config = dict(
    n_layer=12,
    experts_per_token=8,
    d_shared_expert=0,
    router_score='softmax',
    normalize_top_k=False,
    router_z_loss=0.001,
    lr_router=0.00178,
    vocab_size=2048,
    beta1=0.95,
    seq_len=1024,
    train_tokens=517300000,
)
Below are experts of layer 9 (counted from 0) of a mixture-of-experts language model. Rows are named router (the router's row for the expert), up (a neuron's input weights, with its number) and show model dimensions 0-255. Each number is 500 + 40 x the weight over its row's rms, rounded and kept within 0 to 999. Numbers have three digits each.
After each expert's rows: "mostly gets" lists some tokens that are sent to it at least half of the time. This comes from a sample of Wikipedia text that the model never trained on.

# expert 126
router:492529516504493527508469508479471421561543489482472512527497441481536511497511447520547513466416487583502540548504482566412490477561450524443541456497440437528490430519544544520483566477478452463500515555479514459507532489532453485502516493475550473505503498522520522450461487494552483498519497467556487523494490464479553529479497536452528460553501486542499499499458540566459562568497534471467473483475483486535477500449443511536499460447486479464455471492529445493472497521466513468568486489483450459541464468534592473490471498506515436485481412541421522565459464484445486442559501537509570504437517456495530469522502530545459478546487502575351439409506535470515497494515469557457411504483476487435489547582537409593519538407445424493555542475488422481527501433453505
up0:504543469562507530455562507490555501482437524508586483409486532487551473460393517421511527520463469472474538486497522516463452564532543494491594532510468502534517530508469522507486573627543514472517590502545494517550566509532558458511455482498474473446534450522469467485445525508494495492510473471440428502504515518499443433546517511565594495531476491575574552474455493471507518545539506471516481487505499506466470482520499466514512454502489517478531526523559523563552549453519487508517479437567488485494446577428407453465543469510496555523526569463496503494548491560505500471499549560495583538523551529526491534518525444465509542525477615559508485495498522513479465435443501590507505475451530464431588541566440485443487488434460533530505519482508530510454485487548528
up1:539505505446468515605506506543425529544519490543436458482516483534551531504510543511499472501546565513548540510515502557537504574471489479522587509441518449492467541493425521487532464548523416522594489594440559461525485509538472496523460483547523483426532468492499464549438563533457542481489526562427575526502474462507506510512475555544473464571490508502544434492481505510476500448511530513411535394512422522499533516529535516496462541492460519496473499486528447535533491521498443490541475478521576455488527535501577477447524486460500445451507478448493577560444468504512563462503528408525473485407514460485495526483485487475466477495447445374573503515493536547458464469520545486539473484513526458484545390554487491516481481492439533454486527478463539519487468479566449
up2:496565514484486479486528517579466434503426577467511474538419524546548554473498525518491491447437530541546511438492559519427467426447517522474546563498519489517438458555494462498492484563524505459459542512414514469496466458475512478453530503465514523480459409440583505524386514477419485528538460507549503487470457495463531498493589524538524509498495489491444511506501494471515478498563502443497556595565534476506465533422547498537495483492470546491465511472489532486485462548508480508443483460514516523442535533454487420496506519450506479557445466475479469469507416464503510498533496518472517518466511565568504487499477506467567440498490620529449561555460535444505529506418453482477466471488551461490521475494539541532474470541607496430487581424441542537518455530465522
up3:441469509463456576524469503470540471588494474467436485504539493537509501413488565507507512499550475533538462496532497469527474470541445489529445426425522509571504505467559438497458523544480495453521596529540478514537497461512487504498564516523556515503488465517549514449508471461550503457553414502489555505397578475490526501555554567487522446497460569476523470484453448491518581472536448506552453506528484507469482513485502468485457483546477529524528473504457520482425503494523499550483490512492485451445524502573535464458501499577489528497539489515553484533502537568435509462530481513562488479486528470517456484583530587561461509539473521515450395474578521487571496590455595500577548500519562450402534521481515500537459540468508431510419539516479484480524500480458446
up4:522565567630462506426476497584491509536455530423418523507487454456506436497499520493544536434520498540471506491530477466520467517456518502493493523473521516515463507480516468540527507444463426572481525490568501479476460574512437514492491466464478476530531506499531571526568498456478508556472512475571449498536461446516483551555442477451557578515490513563513483492469478439512539502416467432577494509540426536474442479485506441545520443505491529520506491568461451565513546489513491409483488504512517462530483442534438514501470568499464442486481494447497504462524500461416569431520608486497476534504523578512535488500554474478475524425437482436477519410481544429552531517518570502494422526481535415509525488556487459551481504537536528527493473560484502490471494520498493
up5:479460481480511493507496503450492479567506481437527450531514465505530460453499528524537479521495564559483497477534587442534589502516465522476482543495454454564455483503452471460425460600479473476536532574458512470533508479482636536516572493503486439483587491468508495529589466479507488422460511510484547484490566490538552471486518478476558470444502514545466534554535508496542534470528506452489412488519485564498523468463545488469503539566577462419515489450467576522458526493482493470491471490438525506497451495508508477536531460474468523528508516515515518488443548507470528513472531497544453582473576396523523513514500480550510554488506486501512388495460540488507513471517484499514444435507461478503547525460455579549446481524520485512572515570579557433550514472616445
up6:506444478463440549525485482456408498571514504475581532383523534498499513489506458513510514453524483488466532580548474435475490508485465521462521545497486468421552504537496461491541433555530502529506446514476505518509497452466568470547442518581517552468474548499543488460492524481507535471487488519409496513575543543503536548458499491425488556510442597493539501464547528449552502488478509530500461489479483489523576486549486420525538560435571462518592527496506510551540432503452524527553519581505475528538460461415530545519521502511595510462470522474582527526490449485527472472552384441472462484491508537471495518523505527528523522553455422481513421478462481491482560489589550532560485512459494524525521463532461509400516481456489496557507465482477502525449488548512479
up7:491533489503504473443516517503596574492503479521517554461436480508468501483510547478524456481459514468538519526524457475461558462507519504397562529439437528490495498414497476523518499501486553503510549444419507532503456497494486500526478479542486494502522465492427529517499442517507495483567506490480525490452472586472468509434538458508496466552491531468549479514527480490518586428462523445492489496505506522583527539513511567503465497555509533543547476532510518488552487451401526482482444519473535498508492559430494512546448477441478546430537457517433488504455502424529515543487500516528524491571510398472538481568502551550449480455489490401464547530490466524513412497539468489511549561494555438452517555571511499496493469484542437535484623388534519512503547533578604
mostly gets: " wrote", " version", " song", "view", " performance", " Best"

# expert 86
router:545517498499459491549464565507505499549476529583491463517507529484545571454484471505531459447455432505509489427527469511518522550453483497436529496499486526502534454471522581498447540481538448479492515496488531528483509548544497522498527460480531508482532529511462524529448508502548468523499432529549499519547475477520516531496598537386512450530489509537478473557466511518419563510485532481543492525504482498551483435593498625509496589490474432517545468462526484540555539524480489522498462535418523515488502479506511483551519540507491482510473472540442591481453489583501497521498534559493440465526430528490514545499511527548464544533458502556459619487560516440531477456518471482548482414521409486500547463506541376479527473430497494469513446443603436530533474432524478
up0:519496497487475525517532475494600521521498484473572536452571397495437444512445480487557430484487522510448502524507520520528538489472457470588486507534464436528491523466436467509490537469557499458511415553550492451512515608502559469532513471534436506471483444512485520505489493490436537541505500497459484535524521542554510515574488609509538471509539431579532509491527505469515522537562520514568572478539540555424519550532535535555536531491580505399506423440566479592520528488451450529483490478567485479476448455519469497501484528497520481457485519383516541511504498545448499513534514407557487461545544578490485501567513501522512506531498433541498488522439509445477402464522496486516510528497461422470530485461539465497457493447443452518491491503443508496507514522516543
up1:567517501495438470500510536552574535477580454486461483511519523562546495486449484536375534486531433518537518563542537553528560512535444506526504470503512450485547489529445495499439378508563484542481513509418551499429447515480434528504568508464462541414558526521482502497494556561431477546504453501468528563418554481560517511533447484505503460505525447480562505518495515549412485463513500470501539477537463540510518527552495503433436489494506491497479484481531493548485424501505413549522527518467549476490533497507504457466506536572543439506471497503447540465485467530483509541552528495608488473578527465483548562522423569504512571476432453494497534521434533570500487452547521537523556521481485490440462479495493533523564542473526512436486514429492497500466525516521448
up2:540457519436472464494473466482460468447467527517511507427490407521520490509489580467443550502537464551473451540507542562491454446403522487614531536498466486510542500487418548474505440521500521469509455516505459473508431502555459487525470573481511516388560515518530495517418461464485475568517499527429531435509507506533444492474515556461499521410489481506500543510535506471507466476561565551499519525554485483499466427484470443511505473489528499584604544511566543529474473482565507515434527507512541464573568478465479490575535525555518481514462471435465538500479447509517569462496466523469551514490481499561511444492469443497559511546429483530497537463550514509554468462439359459541503489483527527484518483516498454529461462531469516483489518475462527494486431551553541
up3:461451463465478511467564469544508483504514430482471541506522469472502526532568522460445456548584519419493512391464523536474486455499508573571459472479604517546479572510542438479491510443558466519534542529474429519544506505490485424526457477525516561525471473503482505476418495461571508506541532463499521524429491510487468540523519510436474551485472397513506513477483468487521438521492503505483485472543467455520490462456432476424519500492456535509480552415520497467406493492484512483528562485562452535480488411502424459494514493531520496501548519527490537462464514471540490517568530526466519532532486502520499416457503533519522529495544445565479436658569484536487509539523513491489447455510494496510551531391473464413468518556461481463463486446555508505449507494449483
up4:568510533450529525463529534514468532579479503506516531407490516516493475508516481513585596448447564482489593488487550516471505540527573567446455466462489517451495406511468469415523483506495449450549511496587475549554524508493465507505525489473465491467548522471500483505504522485395514537483507521496549459574502560544531468448489484425535585521510494564489495569463467375498532514487533456495500535499453496545509520526519487560449523536491408534496574454516498436492502500509527564474501466458510545516494440539480458515470522531512513511495490529502484496481491424539561499446504501483505488494454612588525504516551481517508526509482546496468391481539420508573518491466559516486493556555466475506558475552574459510497495517417523461508519502450472521496555574453470
up5:500468422542511514484474436463489521526479514473493527546533500531461463386560479444497464486491507459513557529533518468591486456505493460501482532435449441543501515436492544521480445518479475486575454500508559534513488509578550467486544496536529509513527442560480467517500483466532544486557487573504466523540493518411485521547502424532522480484477485537488512525521490540527463452492514483502515514526429533507506526385554522435458578427576508518521490472483539474473456473568558485457459469418560563599504458462494518483564510536509515500536417509492504517423556452483507502513468451456511466446510492476558534515502460569452592492432555447567503533469492552468543595473508456521469541484482552538551515510520543539498485431519515512572462452440510537510470493584547
up6:472484477476443542545501513551444511558483505512501443536485551476478496486480499540525481545464441603454551427585460449474493536515394541489504473521409510433517564485477517475485551488537517485550504422440429574507496475550592505466502536538462482582557575507531511519512515567561567447484487555465450457583482494483468512479467501432609532499500512476469485480479484467511482467544542466501537468498457517510489437533500518585528486543495505541566592533504468478462466471490466487541504510488536424499439488450451542516548572548547555506497520523548472521456489483506492435504493450544481421459517508448478537581466542501500530475495474474509426460433455531451485500506466509525434519536493500471540531518486505464549513518411527519513486446545474492442443526450441
up7:454489426490484484453468540499606491622494457473480493417506483517523474537508527463512466515484576515507517653503483555539505472460492505428490517460451384513474475481519503486512460497486501487545483520501521556503503507476447564492445565519511512501498514512424465509478478519492430507461479501511508479483557528460453504488497511508465524477536530455544476548559416520544530439484529486570415452509536429478485542456507479511425510480495454531486470468554434507476510570544515506462490535473564479545497590477523541524466404454509516480497497556504459516506545480550514557486447548516549519522548500478532544532526545459471528440465463413506605511505515503453446465467391519485579601471478514511490516482496414471506471490468457527556493491462496543498506457513566
mostly gets: " Be", " Da", " Jack", " Te", " Ke", " Wa"

# expert 146
router:507572512478514539498455517408456499519503504549485456497483490502476501440481492451550474486470546538540501494534479530485551516572454482516561426467419459461491407499501568555482494496495449458469513511497474514483516500518443540509518498505522513513523528482531499463455497508536469534480477530525489455516484469490538561490511616496471478585506534514561484513491590504455524536476548442506461492455495523510435475461467475479532496511484523469535473477529420471538495515435449504580468464423469468541407488497605474478508500539547452486468441564403518543498442518447466467610513475492475530453504470529435472485558495545449505522543457502443508462568503493561500439540460516486454453456506459371499524521570448628504486407498455491511454437468474519473472483525510
up0:467479447533475497509548552537471500526561554508543461489533431501473498454519590446497398549502487479484469522596486511455494551474573490508515522543467466511544501478519478511526585509511465453527436540617497433543531545550421458484531460520495504500486537516435529453422490468516491475456474432497491560526534484583524522493501470462503539485459504534492549514502462520591448533476513456496541536475510493477532471546525512508525502450504426431574490451505503485553481431497453490486502434494477475573399578476496440502507546463507533532521508479531486489525473483514493494448517551463448455584553515528426540491511569507551503530518518512486503544507476518544488552494436560564497515454461475488508480516448385477516472464535611512436508539500594425477528533535497
up1:544439526372488495556544495503486491506475470481444523525457532554526551483477493472557422514527492462512537500535494519521466558499490502589526509496493465509449535463479481496453499513517458526498526594422512551531506503464539441483521442463544534496600506430516553616516511529461602489473513539484612534506521479518526508563494495529497403518524478473519455501505486588472553487507523531489464395572479459522517539499498516484488562507517489522423449502530504528514495399550541481559484447549557585495500588467555456480491477511586483509488425413499495480440460495407541476480518480519480514505501499524470506465468526485480462470561448523552500548528501507465546515495480496489504498484544478547613468487509521517458527559454502457431484501449512553477519530534480
up2:506478495471544460522522511514458482561438506507554463550383547504547497440507502547433533484464574516449487512444502471506465525454497515493492526524474509525518483553456593512535523487533495423450551507565495460465459507542508510483555509474502596400481467544629453484510503539410406505583460541441481488458475523513503572501502457488607525509490516533458569440507504436490473462520530533536514504571498531484568478442496492533467514487471482496531568471524515485511479497505502507501520491490499533539451509545469472535558503538515501495439584493580496550525514573523471463566555535460482478454444511456481487465492492573505451430518527497521445492464492379570502412477487526515507466433540515407517524465497487535520521507545518451509518492465454482470524504544545
up3:502497454472494497484501459520580474556455501404531567510510444529478520509515542496439496476512533485505461537473458507453522522536453537500486518402525415547536472506488520462519518532502479557503558501518483484475568504494520462568472517451435512516501408479474479414509475517514503459582521463499500421457526491489548490506484575480458491406513549533541598500492505480503527481513527502526404533506501510590507449480462462488501560454439555480514484588502518474492498459557463621456517518477475418524533466559463434485438550501533509503578499591485556462504520480539543512492499591498464474389481444453539530505508476536518501579472432478429456501482509547527486487526555470504483491515471520450532555475514467492544564519534510531445527558478480554513558438446507
up4:534566483573500526456503492537504487489512517543471544504491498530505504404476547493492507495544529577523551521413495497520531538495563484472453505477486444543457465447501494446507514496470475492551484461516509537459454488574501519505520545528543361572448530503460471534515462558487486512516480479508443456517476455489465492515500496470504570516501524529479492494489527475497483509497421429512517487483465607508538509479573476485551480529509462546482491535481479499550587533550539454572498453484564580506466553593437472503457580550486463433501453558527443503524525434413508541499486485526441546480545460517515512534521565615450520459470534508517484475524487497582566391501597504418469490551560447473555542484482527511539476525452513542487424542496452479481502511484491
up5:518501485496457499450511548525507531513540487522450518530463518481456490538492543461494455475508464574520562469529515458583449439483502577527492473467407411503519449519424486452515531498590473513555514492448558500469513474517543496516495502501545487534534568605516494581494490475538536501425543512503562490530449474515423509518510486525486482561515493553496514584482555499483480443474477493505498499505446480498488439462537550470484541513586496438519552508497568452491498524507501456466484497510565530524487518505433458505500499526476502500542560468495547459426546488506467506672536444528486519476499496508572508493510457531463534465483520521538509427514490496534546488455536479530536490561440526591464468402540598546472507509540515462621463502503505535576538468564546
up6:525484533466572501552469449536490484545501575486478491512541595523458576419504548462449554505496460523505529536542493488511531559526520486518498576454497519426485563499473493505471444505508501560473493451443508470503464480495510580484521465583512561485504500467502470522525473542497474474493463562424477477516544564530510492429497499469461459507504578519418409489519511501500511485459473495477445502523445477510491456550527451532557545549541459528495482477513482496488488510484518460659511469534577499523478497499503529521444492478520525491420542515621556596525508532464512512515487467498520457486513546531610506563476521456471503586490523487529512520449448495501578543469565474491487521483498482533545472514408529426472427480479570533552436434525497503411473501481471
up7:539521444563545480495484487482521503513484486470475510446499446496477530475553506524513448471541588533546561631544481493517483504471516532463513501425493517492535511463563501520500448451548499545432419489456503498524525551428471502559446506471443445507523484493531512415489402505533500493475490495443599511425526515456475533431550535461460478510574532509506498517556459539450567419481499498542518571574434519563525508501515477560462582517488515552450494528495482495507503500387460530546447506453471527520466497505537592501457529453443488512540555421506492461469520502528521545516516483513452495478494492418497499496505518499511473477500476495539496446553467511467448508550527531397485463441561531536511506490522532529510506405583448542516521453552497493536503512551602
mostly gets: " album", " song", " episode", " Best", " film", " book"

# expert 41
router:536518536522478519489499497502438561513482459603513486522489472508460564472472494403487483494450502562486467483480443547484560514493454586432508482571469493528584476529523543532478471504482477445505471591450471526511494509530513511490509472458559508411524543501470491503459495427529450475539497534495525381570387451509519482479502516466515459407447504532497518501517528514480530540539552498482498487488499507497482415474456501549473544468487518492575423461558482471516588465431499512526477414403470498546496474495517450514508535513528508545493490557410509510463474531514420514562443523491518455505498481500467527436538504507480497499524500546469535461566548463584502486519499498515425418496440475456541542589547509550519475469454483510546453500531476581492469405486525
up0:549559536525459446522517412470542495521516518557563504460498454495491489508467596466447473491419511488501471540512491498462471518477482536487511409534402461517501540468487491493536539507498522527511472548578476443438520562546462519504458479503442535452568540540540562469478504409528494464460519500527480508499586507518570432542513540609501495529504488547460549491549431499543511563507475472498516521543434496570528572524520463496475502514483518527566409480517465576490454471436523598458435501543498565610454562481478471524468545477523512439512462505518473456520479552549464524526469526492446538511490466507437511524523486471585437556505482600458485488552544461499515447468492484537480475501549489450515501512455511461480483515475569431497490482542555496481449558499507
up1:475457515474457562508476520506500502522494474542470497513528464542487536505459580556498486490524511579517548543564507569463560549445480463460505504468492452498445520484425542494501438492512480500495532528435468453476548503467530516473473455485511548503578541432524487577448520502510520420472548580530473504535588464492529499546408511530508473521477460545571561435523538521525527448486546479498510483528469533535505464473522482478443527623464484458387448486464408468559465430569467487486536464546475468509480467472500509478492511532452421513429473446478460521453498431488490500537452486529487494525503474464500580405553484497524514513489493519510563507476531518540493492500563500430438468527445462380511409467488508462545511528516523499528492503447502538546565535520585
up2:543571474520468470511514521494486525591514482455519483506501477526512526517487469442536505472488507586474471528434524503462452488393499511517540469472537516522556451530503448465549490455425560487434492522512487536459456451619476480532590553476520367458462518496555424524474458524489490567533510486471518435526538467587522514521521509537540475487445526508429462515497545498482481538486484537462550504463513491486517517490525470489511484460537467550506493528614546455471488495514528519502496500396496519490485453496502444484515477517458475512440499451506536452460496515633522512482531543475501477483464523532458524489449502470583439496496551499511511436477545477455463419445508486529502533455520518397591553505462500491534515499552470536523584455475519487517382434471541
up3:485481569511459516466560513498534526590512511482457479459520407570490529465517560491618517515449507475461478442471526447545462548548467530528500468487530518573559490490499491454508560461523492502450499540521435534526476534503558531521456474441503535483545488466531477460423485509491516478458489490475490485455541466484496517530468467570529570451488411500501485433431519468508405483465586443536503566513454509505427479492412496478526473546416569517555527445426475515489470481469454503448519494561482522493525458493486492483501587511454423545482513530503529508553538461521564466540515537560507596517524437516527497496529498477568493482488451592508532502524523528563561513508503563477532431553503477458502549481529442522542626492553479562520500499493547524498502503517441
up4:488557512437510472502538515492475536503443486450488475459543541507460447508508534564554539446538513530520641497501538534528505498564442449503505586483463525491470491514500494523477514509492472406459490502507492556498572513549415481400469452542541528520479471458544501502561513508434543549507505477524486510524518529515498474494509562407561480466565511530487451527442458465528505506493441544475534466494480566520505522505568478596488472520488497505555575453478430417493507520516491546454499466473501523505458512501451549533508506481490444561472486511459472528553537522524499515449492579442504408488499509524519540502575464501381529468450515485493340483544539473532480432493506480456483578495548463508517482583521529555499482492421487476492486536485580516519519510467447
up5:428516504482514477521509511498457490537476589454483511446490551536447475551566456489477526468508497527471549505570495501549504511503434456513506536508489460462535439444474512614550501544418475470506537464503582550472401458518475496469467510608499478545516488498590434512432439484522527457532491509547498574482539476449450516460507524533512511457575495456469505498522559529478490508437430462485455514459402522505537547454554410469482575436488496522535484484477533407486496465458542460445482521440527524552446519493453495571552511457549497522538501534511499488468514515496493516539538465462537494430498466491563496549504514452439480562502398504469470463480476458527471496493529442528495462528434490596444554526514485516541530452470508525499509559507571445502468516573522
up6:545525530502522510509506474489471507520449544597512526451496513549507538471478488505476540499574512508390545528534501503544514506495496513527536498507476513540482499507556505515498459486521459570543553444387436512486497497477494526457466520526481543497461508525508516481530435480565523518512491529454457546599444583540488541491517509455513579548516559488515452504494544415503488548496503515451564531523551445491521499504509422528477569574489439553482557508524440507502519524521480528472501550566507476509498521489500513503497523553461566495446451606545521394524505528449520462590411539579563483490500487480526449534541537526459553449454491506494480530489485521485497477497596574508517514442480476528540535452451586442479471482469461466536406534489428512368497521505499
up7:512482459487485504515517536538519493541471494466459560470514522520502521527524453500573486491552539526521483638562508523422483458523539494466506534506540503497546548409560504457622494449471555501490497527433496581519480541548455584533478552562493466510578497448501491517530455453521463484496463505503606454468540534491446467496531484475421431504518510521508490477471452473493472457500484486433461502485499481550490497484520534541416556549518497525479466460508552468519442553504528602471469541497524625512455511507510473449542505518539496498491485446480431414540574479527481522544467522495493481542528598456541501508474507492505515443485486442454509556445488533484505496501461499415507523501511424502429503502527494508432491440507453486561592431477521505488551567498564
mostly gets: " De", " \"", " de", " Da"

# expert 219
router:570491543519434492538454532477520477520459506560463470540516506502521527505478378399458477494473515499517545550471486549521542408510481548451502535521480489606492441603538533524492527485490416426475478504460511585496514480516498492543528507515553470484519578522459456468486547518513477471504488525535541455484435480511490518502541510428528474443501484495460533500499498445465546535455538442472505487461524511505501529493457525516509567476505450453524414478538500495570545504532510495541492492441513533507478434493517423545490507561533442541490539524480556562476468517440437575546463490512478487484446457496512492436487514553334489520502511500440508497549574470502501495580436509520510448499483460516548486504530409538515479430471471484493512469581491564507429408469500
up0:443569442531481521535510476469542513471509558499544463491513502523551491493418523533534410485526537525450513517524508525443545525435503489548493491511482456507543487518475472557524514499568502594517431551475530496512481598490454519539401502508465542530437509513536550449460446441527522519469561499527471459583511539494492495597519475474541573504475436566469453437403509442474459538504506544496540547544525516465568452506579492482550555452507509463550498476563429595516504424502524526510518493599505435535477573451483497500544496549505516441470442477482480502514453533494442439543520522478534511525531476523483532518615503507449458512490506502506468501522501466546487462453521521509510487514445417494498466499441462519403523424509541488488490467480519501500460491604493
up1:531522539506508505568504491453546537498466517492444469448602539489522493433476533475525468480510455514508467503493433475511506440446467557602508500485522464459503560497472508477426477496493399483515498568482516472495565516531483545504425436524492513556549525463466494489468524539439527514517549480469546640485557514485516572538509474477458499437494487533506503481486547525518482426484432500517549443538494467568500511483517529518513531538518519522518527467514468507463370492555473556528478419495571477489495476460516483450443470519517437474511588424509511485500493476412536506545546465521456509562465510538434589493573484468502481500468394510519537535475496501496530469514534518481401458467461463491468525454477496437517614492446527479483583459484558500487529527515455
up2:515523499488514516456520522456463492496504484473571482493357495505542531559483462459540469427429530581540477492463505481550594537453505521468503527473513534538506545497475552438502551521426523478497526465529498515461433507473530518504510525524436471427496479470556506547490496528483556527552552537495501363478489512505529499497584497593537514520522446533508459520511540448511503496449524568495559467539422502505483469506512464508424463486497465570582462507569436540440532500525492563488477520447591498493544509563478493463442470536535534501430485469547492538474476505509546480497521541487449539401404589536402516477434493478563517546512546463462522521498571514511547482497505413522472542475528510442499544496496514513512540486557509475546571491484516499485484523547514
up3:470384476465431556488487483499500478499491501476461495536451516583524496479586504505536542480523473472504464482498501467443507504463554538519551590474493492583465506487539470465485505529464509514474543498455421509547536511523499472504474505473411569516563410511442514480496467493480564467506511445505543490406519487511505549518537533454541532395453345459425471552472501486477547530525462500491489572440520424440466448482475580424484530476443532560499470533436548486483416474569529522455507491522487477471529416551490429500515470533501502510535531431444529544522465556537510499547477475528491519473472439524498485526513460500477560460425504466502470520498529490534464508496515472475430474479486494486548517416490509455578540514510512432478457481513557501496507419458491
up4:502556620438559506487523535471462526461441554493506536500536523547464515489469658428484567474530540469473558456494464466455459588503487476504488520444461533596487487504503514485549528487572523486470494567582501550513511581603450490444504452541485503522503490447508577586510466527477542420453511487488502514498517474549495496531539487531507493522597528519496478516465475481510512550491470562529502469487468540507498515493506492505505474490498519466496571501462439474545480504523489535546532487493452477499487445516422475508498554554495523535529474526468445487462471524560429565493528523510525439542518539544541511423480515485456514443502496511466389504582467558561493468484525494453450474529493466464510447589425543490456465447430469503520469498554525486452540528463453
up5:448468574490530511450559498551463478454495515468448536465528492545461475484491423503546472485583609567515509515554472532519449493449456491504534511465485473536528464553539510497433480490522465515527476565504514476499516494565530492544579541465509470548496528502505513461533533455473502468396503508537562493487508448502494456489479425495515541544478496519488528548561532572469443434503507455468510538516509501438508465475575480457483457506558442465559469480454493503525503567510512443492454498458589599554487448369470540494556560530471441508515520551440558439485529475514527497563501461405487473460519497566542523475561505500501501522497519503577588474498428557454574524509525451520504487514549473601535514505486504478499493437543484503552496486490528548531560484578496
up6:495473524485427523470504488527485463586531498507515484466510504560511462453459517506449513471461530489452590419545501499516491526514475534467523441468450518503482520523536500529498497466470510474443490470427428509539425495485506509463516492549494525509539564488496444491512410534518535483485410522492545514592491502496531427502505513521460458572486555480460544503535526473467521422530589453535488477503492468480563512457440468499538476417475517499555612444571486473509450530409458533500547567466488516587441502540555564514475527538487490541546501462530510468552466516624493495517466487399524533500467491498494491601460493535551513474445544422493523495531528559472555524464463535521547525577468493518424514471527476555471469497484479507494452468516600515432483544484537
up7:514500503460504555466453496510559548502517512546446603390522497496512506507539459514485424587557488496472477633534543550475531546565551493542442528529543476474489471462533518510569508433481471469471491461486534520530560549501459522484408558551435500435531536581465499467481514467523500473498587540449465574450508464433449487473455483482554561581535563500489506425524495506529445457453532520586475503488540428516542464523472436549525506573561432487413489480507496484514511522557524475531462559492548529499474521529524512534464510465553488503440531448571497440525511527469446501498525480530489528490471454531569538508474458486513561544496478518500497527450490530464474456553446491477559473480432488520458449533482527537517502438496549465524498497503449539513531568537510
mostly gets: " Jo", " Ke", " Pe", " Paul", " Mc", " Ta"

# expert 163
router:500463581477498572480473633457518392555551463525500506472526454482534520476550448492532503544485401469565483552510522512439524515541495566488593498512491472572527464488524486526458529471497451511492498496506519504549530504497503552521542463467493496538521573521471515496490504434533490519540486488527578475562462468459507537565574531455595481480465472548635467498456530527500522510476520486531462463495496504529494469508479508506484515451491509447493461507545570512518518547467475492471485446472454442516480490571571485508474544493512461552520428523458514539508473499451488481567430542426423445567470440567500597520480522525449511517560541547438446480496532445479464543536493587519443501474466519484532504524562499523511444482497507417488506463502473557565472452456451
up0:505549533579446552519573543459550491503412507510543484480446452527480538476442528481544452495456538419554528494506472523503415487492493511525558499578427475509496514448463474501555648489477480495497624542561431400519500522508545494461434405430467462474475504527464497498507463450519461513436497498465514505461495460548520556575478448509536471488484571543528536519467485429499501524551534489447435488453503564486459494496523448516522447515467475482491493528507492504536570462541506519525508505539529491541486570387525425459489479463504499445478524496426527454552494516498496514487505536597483551429535518584480478492521441534550494539506486465494465518481552520533444538503492505521499482529508447458520510459466480533464473485495597489461444490486490508539455553536519
up1:540519538429497528508537466484480523556446478530465502489508485518503498533496602512468457455465452529537495529512441452535520556525508483492550482455526473511511525551394504524460422495476481478525448495459570428490536503439498559460507462487475497474560502488484461584427517519469465497469484516471546527412513480490519565559519476490447512551449510506522493443492447584548515494559510514456544518505456554508522522478457545516493564535467524410515500477499509435463441473607535492557487470523534568521480494515487463529542515462469461510467509481493503523493432427427498486597511501484441563501526506540458550421485494459526502474491544455587491495469517562485537502503473595438515486509444480490595481546410484453489526445498483428503537428471502385488527528568444
up2:461552529406511489494488435538483506557472487442563510429461490521496470466473513496476517471518542560471549575400522374516501477508479546517488564493494529556541480483504558455464521558429506379508522529462503543456551506578495524520557576487488437494497444458614479513459450560516462521539556457453618456534462487569473483492517469486562485488558479587485488477486495414491413490551464539525552500469432451503545430494481497522466458455476487489500550535560474460441543526520513511516508467510532457463484493499457484503476531477483507490490456521469511508509499575541504501508558618479500488429522500484495483514505476488547445529463498467469483472486515528511478503467470456530516504475475505412495447532523508526499501577499510436521533422505466505434498516555561
up3:492483545465479563407532455498591495537535458476538482556473516568505480464466478508541477499485470592531433462541491508507445448439514551503507456519447536534519465446582444394482537455521487500480512519483469440587542496580488475524546475386501519462473527506510530522455429448456511486552545482470535480480518438483479523551489495497544500478443504549462533445499454486522395566501505529483480489529498548445477509478468453480420543488482548485461530557516494462537531451496475494469559537472532509437454477507523450478483520527493494528519513518450504568392552474443521551573421540562499535470494533516454505466555554486580511431543506539534449512509561453471534550497525577507499576523519496516501521458483508507515525546542470502531486475508491537545510412413467
up4:563554629483512530442518523508578486452542571548545546495468557519504514512525551480547551469523459428510548486490494522500511548491550550501522514441456491556534482480524462468461538448464533521568501516579511524471431569554440493484506466492591492491484474538509551547503419534453486492479456520511546544479398435492512479538451522446529541520495497582551427497450466450515538568511514472478524504504409508497514511543518540538523439471497542510485482495496562470485552539530565493534534471444497526511478516516498477532407521536521462462459495529595544466511495531539474510526524473554432438449396479460490464553551508499454541454455546502449470482561467453554493486475540510484520559499559413496494510543511524473529449486545491526521479521493567513538596538499449
up5:476452511511475474571564498536534458469570415456489468466491468510511500489495481504497492544489502510485453554528461476539465523504489537478499420410449417511464524438519551558517503458523484471555539481485487537516568581510477493496540547522490496482464505477443497571446514488492518470550547520571533506464475426496457521523448437502452502521479507513454496523420533537507477470464503543484475473495482474581489424432517524487503502480506524485487435531556458437527526495528465531455508487517557529508430551457448499517488510507557441492550518512425615496423557513542527516550473423433545492472534476556543584547545517517538510521404502495555460558580481594505530466470492470502486448441428488519426485538512555548474502535522498467564498538478427535454411492579510
up6:430498534482485455534572499549569474500456496546526514549469556519499586477551494533521595519473543523480504548457528418436537563554452468484491503437456484543496498501514545517481421483484477531497518513483506523415437496553465428514532499541450488537472506512462496512445425476541501434494479502468516452561477542529499515441555485401493471536517513463524453479491483500518525395521535527463473480526474470530558475470449454546481515452465448528455577550496554591491506487469490589574483471518524440542448567493459567508513541505501512504495520477554544524501508517483513520491490480491508474544543488463516448538451516572467565531473518480515470499448443507485522552512576577563482483495470584470508465494475567519511399511481484517501429443538499512384457412484481
up7:496460447501474482466467454472573550540494495496506507440534530528534449487603485460558530525507542474519589544490503497495478553472521478436588468528529472477485502436516521418579457494567510487511449493470497571590492562522462494498389536498507516498489478470439457527507533517557507467505473512459491589448508548504459539410514443435443476500513510527544433494503434537509534486571525415548454486541515461531534496467445509483423482499532489513457501512535460487543479489477516573489494552484527495544551470516558508567526507463441528441497502541529499507545516515505515510538453497575515519536438453490559475529563496487413522394505509405540531503495500509493424552559494477484519498434531491528488489484495418456476489430461430539419514516529550439477535552477484
mostly gets: " million", "0,000", " major", "£", " $", " total"